Experts of a small language model: 2 picks a token, 321M tokens.
Below are experts of layer 9 (counted from 0) of a mixture-of-experts language model. Rows are named router (the router's row for the expert), gate (a neuron's input weights, with its number), up (a neuron's input weights, with its number) and show model dimensions 0-79. Each number is 500 + 40 x the weight over its row's rms, rounded and kept within 0 to 999. Numbers have three digits each.
Before each expert's rows: "gets" lists some tokens that make up at least twice as much of what it gets as of all text. This comes from a sample of Wikipedia text that the model never trained on. Tokens count by the router's weight.

# expert 8
gets: "ed", "s", "ation", "ity", "ing", "ated"
router:459607480512443556482549459453499494493487531482505495476578478507475476488482473522494425499532523516468454505462446551498494512490525527438440468450513509531555455506487491410485451401470526578558476407512439524564511493511432536513568492
gate0:494511501487480508464502487552545479560548460538486559482500560514503529532559486479518523537440530527485481488513497480393532457465484592486554466451525542522528491495526507532528518543498456477537528536534523466505462487529457504579493496
up0:506502437505510487473474531460533515515458500443501482526478550478482525496506443390449465461490497509530479456521511503503535488521509465491506505492474527586538496457348561521553493505474488528505463536546527493521502450440504515423479514
gate1:517493524581491491456458534474469459445512499519471496547502509471522476438584506419442497554455431443469526488494530489428472532511436515558428479478541514474510502445560576507481524497456517507489482525469481554519536482475505466538503435
up1:478489463555471525492496522481461462472550461534485531496455488506474508511472450516526528543533512508476449539511507521490471465493556462484471427485488485538463500553465486409464596454441464542562514469535443547476479566550499466552529466
gate2:551531543572425443525494502584515552518535528512510609542500437477508518576498450461503509501433487431501460505521500499456443498504457475525432503459510463504455469485581550544496506505507451563538500510425502508502426484449406473460571466
up2:538472496655587520498464499495475533482474516501501451501489520619485531525510582510540532489482449481525514530482561548398532603564499516468488509571430489532463546469532501523481582532497513473545508509481472526475464496531500527525531457
gate3:570561473553526475445478495543407477523480549525462429383527534505466476515464501548526466504443544451507465468487518495545481479428435562557444525509464466496486519517536476507454473487513528463496497540503502481510468542524485430508528534
up3:483564426552533450475529584479580536479496457529512437424482499493528532554495445459477495416451480554548586465505519535439491470544531543503509469523511532526546572496500555494474470492449520484520500462516496494515481460445501488478512471
gate4:489500528497494562534469512570486497510500547445492508426488531504544523468549521478467460451507527464513455507530493532595505541485535468475473457474491381494520524483457536509485492455520536467559492467429522524425488414507471450471408512
up4:496515542529528578522480581506559397549549465512474525520494470517453480596565563495532558467527470496511477492506507553553431521525401490473476461483441519578502455544473460398437507470479552477534444474564525496482453477453471507465436541
gate5:468510511420424519461532506508458478467539508474509550489495539436567504540506472570447514498495526456512502382540495548500514436451533486537528519448460445548518527497511528511473567459416493581499487539509497471508473496494478519504532520
up5:490474512523500589473438505471522513523451545533531508499531513467526567509548530382510496552560497509452500525488498422556468454489521531497464538495472508465482469502410498469522541521482547391509521523515508567573483486495489499542537472
gate6:476485550518527506506420550559523458491499455496499611453639476522542451510490481493545533494487471489470426516538463404562451502469463495495439552449542519574467521462521536538492519539421517488534417517531458498435485514516504489534492497
up6:539464472494540510469452495481539602502501462476534506434571474524499478474488482533543538416470437400523510393469525459546464479454502519470553526528491520488523569498493503546466482540491467429502431537480495471456516521502573500582509514
gate7:470483658506505486467497480513504539450433488525437579527562515560503431540457468522513465547571489514476452577505465485543567477445481496489482542487488539557482483496470497418495538459512567475472514428490500538561500472426562516494452471
up7:504534517538473512518482459513552513508456583590540557518558508461475379431469463452507471484528480470473530553498536421507568460509445445503494573407503493496519457475452520483498535488569502495497376474508567528498457428533512512503477498
gate8:453502504474600475442483428512506561484399478569509511534517471570458562528553448535519500517446448514504463435497516473524493462546475504513512479539473584470393492500491532571489468509554515471488577477515489468561475470471478598463469528
up8:474498489459480509534522496398441498483444518507498454417502543522534489452497512574559505513519459440491619488506513546513534499523481474468477501482534480502496518546577426466488482458477492514524567479424505496436536464473499528505486508
gate9:494533497548444516524493387487513480499531443485513511488532508489501464469439493548529457478452414521493455513546498484540487450439546502554502452426520502453467492458467522516418548516413482516499521482514483465545497531509526524456491439
up9:484482446471518373427505487539468462504505449481478511565500505591528426494489512488511522460544441492452496552504478528463468562520496517530556487526454515501491495450540544552418566497452496532498495525539509463442526499499509428579524543
gate10:451507533548410530494458494470528519479409426558582518489479497461532521483508463566519478441565432510525517487516514490498486508509489521550522536494493538520497529474501473489504476593483518496507557475489516521523542471556508474490484522
up10:542410529466482405489568469457484559411527447448536497485487533547482531510504484452461436565532456548513465495521466472450408573475483480505454478542548527504483525494598496508444522482518493532458535497424460466507467512510492403478477459
gate11:476480469535516512568490504519606498529520516494522512529513542565488500460548513496466487464539433467552490424514469433465509491486494512541526485529488442467516550460488449532581467497521501526471381504459455510461485476559518464482538479
up11:492479451549567511579496581490457426522496421565499495525509507445535503488420493502543537596447466492469478497495479469520483536529489497587439520455436507503433517543467474477466509550488487479509456528534525557567507522608495537504490463
gate12:487490488535475521482538457533513515555524431474563489476501544494502581513515522582533517452457558511503447556487502433484494582474516550535452506490489472490529491555546462481463531467516482491545522472549565500518462535528501507530480470
up12:477505487493458507462528428526483491469537518479512519466522543462587523516488471590475479496500461458500539488513487474503503523530544554498567435542487472548495489493564491518512562471471540460492491477476508410451446490476486470565472406
gate13:493442486496544518496443582416515534534533487479466504512478540561510524551487489592503537508525470435536471536502508548461471570387468463452534511498485491510468519501569553489528530522432552456487482472476519575498567549574521507515449547
up13:487512519497490542578484504515519449588479482427483569473435556521523454535535517519514550514469523467456563505554518499504490545497449586484502483404483532471436501469569463522507517561492445501524498531551491495556423492451561495586467572
gate14:518524542510485520475453558501431562477455506427519472515524520454494506467505553442471477502550523467540514560482500536499488511509495454498394544499496523504501492490469461541539466404532530565485431526420511562435524487567504506506538483
up14:513520464423438453483462444484471531523482577489505507448540480521497554538449508535487510549549519548466571548522477507396453519501538480489433453486439448440502483494615520454538533510492457555490458517470466400533475512471450481478456449
gate15:557516516484375589437480514493541463541557467491522467470441539561498563494508494483528466400530531530535559503441519494455500482554493534495457478529484538543492512463590543489480446491417514526504496523541499442514501465445511509417548558
up15:495445525472444548477470541452583443516487444512524476490471509527514556549535552482546514468515542494494577535527504487477536540533540488526525438557426589460438530513447523511462440529496505498508557497540511488478594554512486541478492563
gate16:541485548541543451519503479567579546535535473456450495529494496487533558531369481490513494492497486518552470515484532454488432565517482509499407499575457472505472509431569498504475539527509563498513555470520508515566468552503507501483490468
up16:525531548530505449541521504519401450447465470597434535443517445537511473526452506512496449505492422582522472461572499468518593549423436535488502446432494451506557543497531464518432551487536507527518478490486523509464481427526527510456510495
gate17:504492514517513450590564456514557551467524427493461453521497400549405557474435481516431495512520496518499549565538515520484494526489445540509500512527451494511474529510549571561492542511507481501497463527549568457511485439538560418517474526
up17:509559476550487428508501538496572511465566472449458492571565555512549533549459539501412459568537460546532513501533458494478465484505537565473476506521492535467537468517535484496543505466453530537490521463480437496480465488496430489534499476
gate18:453448506462596471500520489535506503510476425443448530509478486554523491530422464439464460565457575500497452474514547479500541495545552510456535512525404504478495491491469503529487464521487495526468561487527479477527532491509499491515547500
up18:565459482473519506471451548468531501518530457565538459521523474521560455513503503491549412527513550500458474508522528480436422476529493444562453487488449451514450482478479364545520434542531481464496564511460484524541493526488465489526514496
gate19:540481514500583551539474515536466533515539519574510461569571503511502498438476457518516456508502514463525503440512528428483391532517478452527422452470507463455509510483493505487497545533450522491488508498453570558565509525535549502416465498
up19:514461444525554508471476493561563501483512417560501500458462513514443518509516518489479501497525454436469453568515523457496497529533508526574507560479500531550500526519449530580457495548457501559405492530516531475525534424514580498450561477
gate20:543477381530525577523468488548461399520527489475466483501471505538531458561518462490439551522419578488491504530524541613469434565516465546450555536488483491534545522513504560500473498492535550497470472446479477494431479484468460496563520421
up20:473495477460530516521524421444547389518483563561486471518490508475570552505544454500502552457488454540524556523490549521542486579554504535460546503572488536546508525551533466483509536491559489503521483496494473491543487449475525506529552451
gate21:540509460520464459491465507502582485509454440524503470455482489439511464562455519426494479476422420499505474458507518522452560534446476529498462500579545504515490527486526465476485446476567555503524455469436523476485461461454448416426522481
up21:565529459497493503530443470493438476497499499479431461498538509468548484537572462521463519515468511544476558472532488513410405480489513496445514537488529493484560485535484555492468429468421497502522386525446531557433466522519501490544427445
gate22:493563529505549449558441444539425438478479555450484434546515612479451499489467491499484483451429483405521529539471504458470477444545495481469493519540508440507502513469574546512502560461481489481512490501491507493482502511460504495486525451
up22:568452457567428406476531480494556523493568488500531474519498483570493525517497507443525467461479495515495463515504500472449477537448499574461489529514548531372496505466485493561524489511531471477533478519542512471465511487552529471519447487
gate23:536504449509480514459498414496589583468440491449489554552499491541457523523514456493523519481476443459496461488490495480461559540471505601528491529474482486535482491480512506529560462522587522592487513529467493503485562436470525545497516519
up23:515499484499478571540496480494566558486501566577447503475535470436469416465493544527538494576500590479504566437509508506478488443524474500534558536500499491462494491418457595486572594479523534450504441487423506507530469548566505427521510457
gate24:567497506481536511527544516486490480513421439508433509516564489522498467507519499511557427565490526556524488419556455513501530519532483526375492508514522502514447535492485489543543501509523472490509461511431550520408480535565502463480467521
up24:465512493544520550508490548500467467477453541530530463460528496374551477478546512528522491446504530531473559436532502501546517454549531534541465481475494506575533487502468469545495564444470481406491493515546528507415528545452458556539507491
gate25:499470428462549430468517467535487564568522496470496494539401491445507522541484462518484460498493527499538537565503522457477434508528532451572509507443445492562470493490507476531503523521507466512486475496557532470426443444512505497594510503
up25:471474467470518528518491449453464502454456520589549500478433396520508488473551469477510494567497530467518574526576553510463455542492509481504481516498463488525539509553551463471530559489579484534454509525463496525544520491546536488442544486
gate26:459456491500502438555495401508530508537495460495502474471515513570532531455533584567477433493533487531541471505484512503455421543455546503501488490545510435520591508530533474481489525481417542528479482467464530503568483475503475504461539516
up26:491517554479396472509596514484482541514532435486509586475528534586520505569473504505548482447552470534495476478485462446459507552527492496433504468467452551438439458554501518517550544514505515530469448485551519556484524404492499484529466503
gate27:524533482553499573456518503543518503479551481491488454478596411429512523541508494548444417534478565518522549415482508501474500499468493479417493467489537513478519518484484566479584500479485472576492481511492505463530576476498519461531562431
up27:543525513392492520457519530502568554474449522514545501471480521506511501414414466528543517468480530434526473532472506493534491575462517504543502564456521427531440453500459457446551461469484520457445508463485457520539509527539562494566566470
gate28:508481541524428517511559419479465451481483507493470548479463522463482539510497479546493556517389520497471494435508492479494555466429456475545490553591514457515516484501522505462498523408460503519467526548467509507479478531494470461483526488
up28:497491501524498523520486475540400550518491512485571518544479502578476403493533503370480479491535480514541464503540509469433474524516494577487418495448480489473535489493531517511497540486473518474484456467523509494485498520472517496452534414
gate29:501555497466489557521502493505488531460519504462464504430548520501515483463572544530485533392491479534548506475541473501453503518552492539511503440423447505477478488538513515520510486499490543506511439485466566483473533553510539449499525469
up29:449507524492467412498540534486501531457493469486511470453573549455534451534563492501559477435452491518539464469557473479465522527477505459514501502483571534577435562499495538545493494479547482497467503502465493439481507538500545449464481527
gate30:513453488439510527462485522471532434515483385519481630500497496604468469509518447550515454482486450562573432527509491496597475593488559494497548504506481562471483498496513474474448448479518503491487528481519524501577514510479532542513562525
up30:518472452414486506503548476522500515538511579515531487437555543508519501497486511543507498481469514449523543437505481486589570557528499507468585483455520546498471501502468502584468518494507509498505495520492579399477492470501511497527501566
gate31:545480446464485397484533467588463449545491451464517525521463538492508506486531495590526546435476490474555419555500462447468542499484485549509522556511490464510459505502462520504497510526577504507479530508526487497440490526470436505602451460
up31:468527480454450478517501512523502520535486460489493519540492493519504490634560502428490510435541460474475478522504461465469531473545494494483454461502532547508482484520465494471515512462490545502547482452478517453538417464499395513509492448
gate32:404490465601520496521455508463478509466529564503506525515556515581514430549554499497514456479514450475440497417566509495477518467515479454501454475504471429538497532538411492536517476481485522543497494503503479470489571466572525464457514471
up32:546538495474504455546513503530498457509486447494507630578449516503465516526470432502535452530460510514495425447536469507517481526495485486536550534485451500451481519540474483548542463476490520521456427471528523476555467516472548511479510490
gate33:516471453469500567619515429503599475451507501486468498545511494450529449490461565463519530482483525500485529493491514559464566560489506535489516506519508557532469544528478480550514432469526491523471478513425537542429548464558528438566477451
up33:520484533538501590553483524473499444472538569500483531544474530518501466508579480535540537504500513537545534461473512517461573530481463501459503536545537517499558489562400489579502522498550474446496506532536572504415514545539523504541442447
gate34:505460488594481557568468553512528567468571528468562523507468451465480502440515504429444513489504466520460473524521528499470423531452482516573449580483503468515501476437506543453580538517459491508483513544583512567504477552535485499508506486
up34:519537463500433484529532483427510509506488486483505560473532478474446405445450471470514472521509499513516526494443471579471474548506481475494366509477497572571571487504494485506413510487415510518453550530545476472492460519461580539584514489
gate35:488479523450514460504501514540442521499463469492486477421424513526531566508492487574476473472494493435482511499530480463530452478414541553458475502556477434511540456457475558468497545486416544502451528586517457511462517512513451500500529506
up35:524539487468482555475476473529563487592553489469514507569482555488521520557475545542554547510471509425499554442468509569540480509623441503571452453493514492500437506568484540468546525497487513484457555471566524468540507483460550440548534586
gate36:449511539498453436495517510501542451461538543532512615546493549507463465524411462490452518477565533469506598478524502472451503481488513489498412514461493416469515487455449506494506525522450479495409513481511528494460470483501561459477567546
up36:474557530566528490551567544478510430474527476498488472580524482483489424479488451589538455433530490552456430481422495547499526595495497572475503477495463557479557459529479514534494453481532547515535459505570478473463485545505437483563586451
gate37:486507568528545501435512411531477441557548475534518572548516504497503526486455440530498450521443531499441384479501480483486478448496532554441441575544488497485444475459423544492526454513504562473499506519514426516468508479539436476516553456
up37:436494532475509419482476574485465450512495440528516426469540609459489554469536548482478525425536487466568588580540550538537563524487505532587414463560509460437576504544537555462514437481509538483513517528485491558493446499531497538481491512
gate38:462556548544515543485484509534564489526517541485514507413505538458514454538449581564532449447507493542482523494487505467549533352435515490473559460531519558562548517519405507483478386488462501502485519479513498486500480486506443499469511485
up38:498514506613466498427490457500507569496514479540436479536447517595505483487480523537521529476588496474511479489546490497445510455430518453535482468518453474448483540436547496540477502489459480513547491564448473562473536567531555474545433472
gate39:497488480492531503533465452450500427538457491512498530466548493502524447598539553445531449488455526525500479454469514444426502555501515495496474513519479502409478510370484483538476592503404478503478489465530499518529473450471523492548601491
up39:558484469552522445560475552500448509508494473535490388572514553493468433522566462434538526526429517486533408473496504442479575464506449537527448440553469551545472499506492514491512525493450495561472481525522539549443408503511520486541496476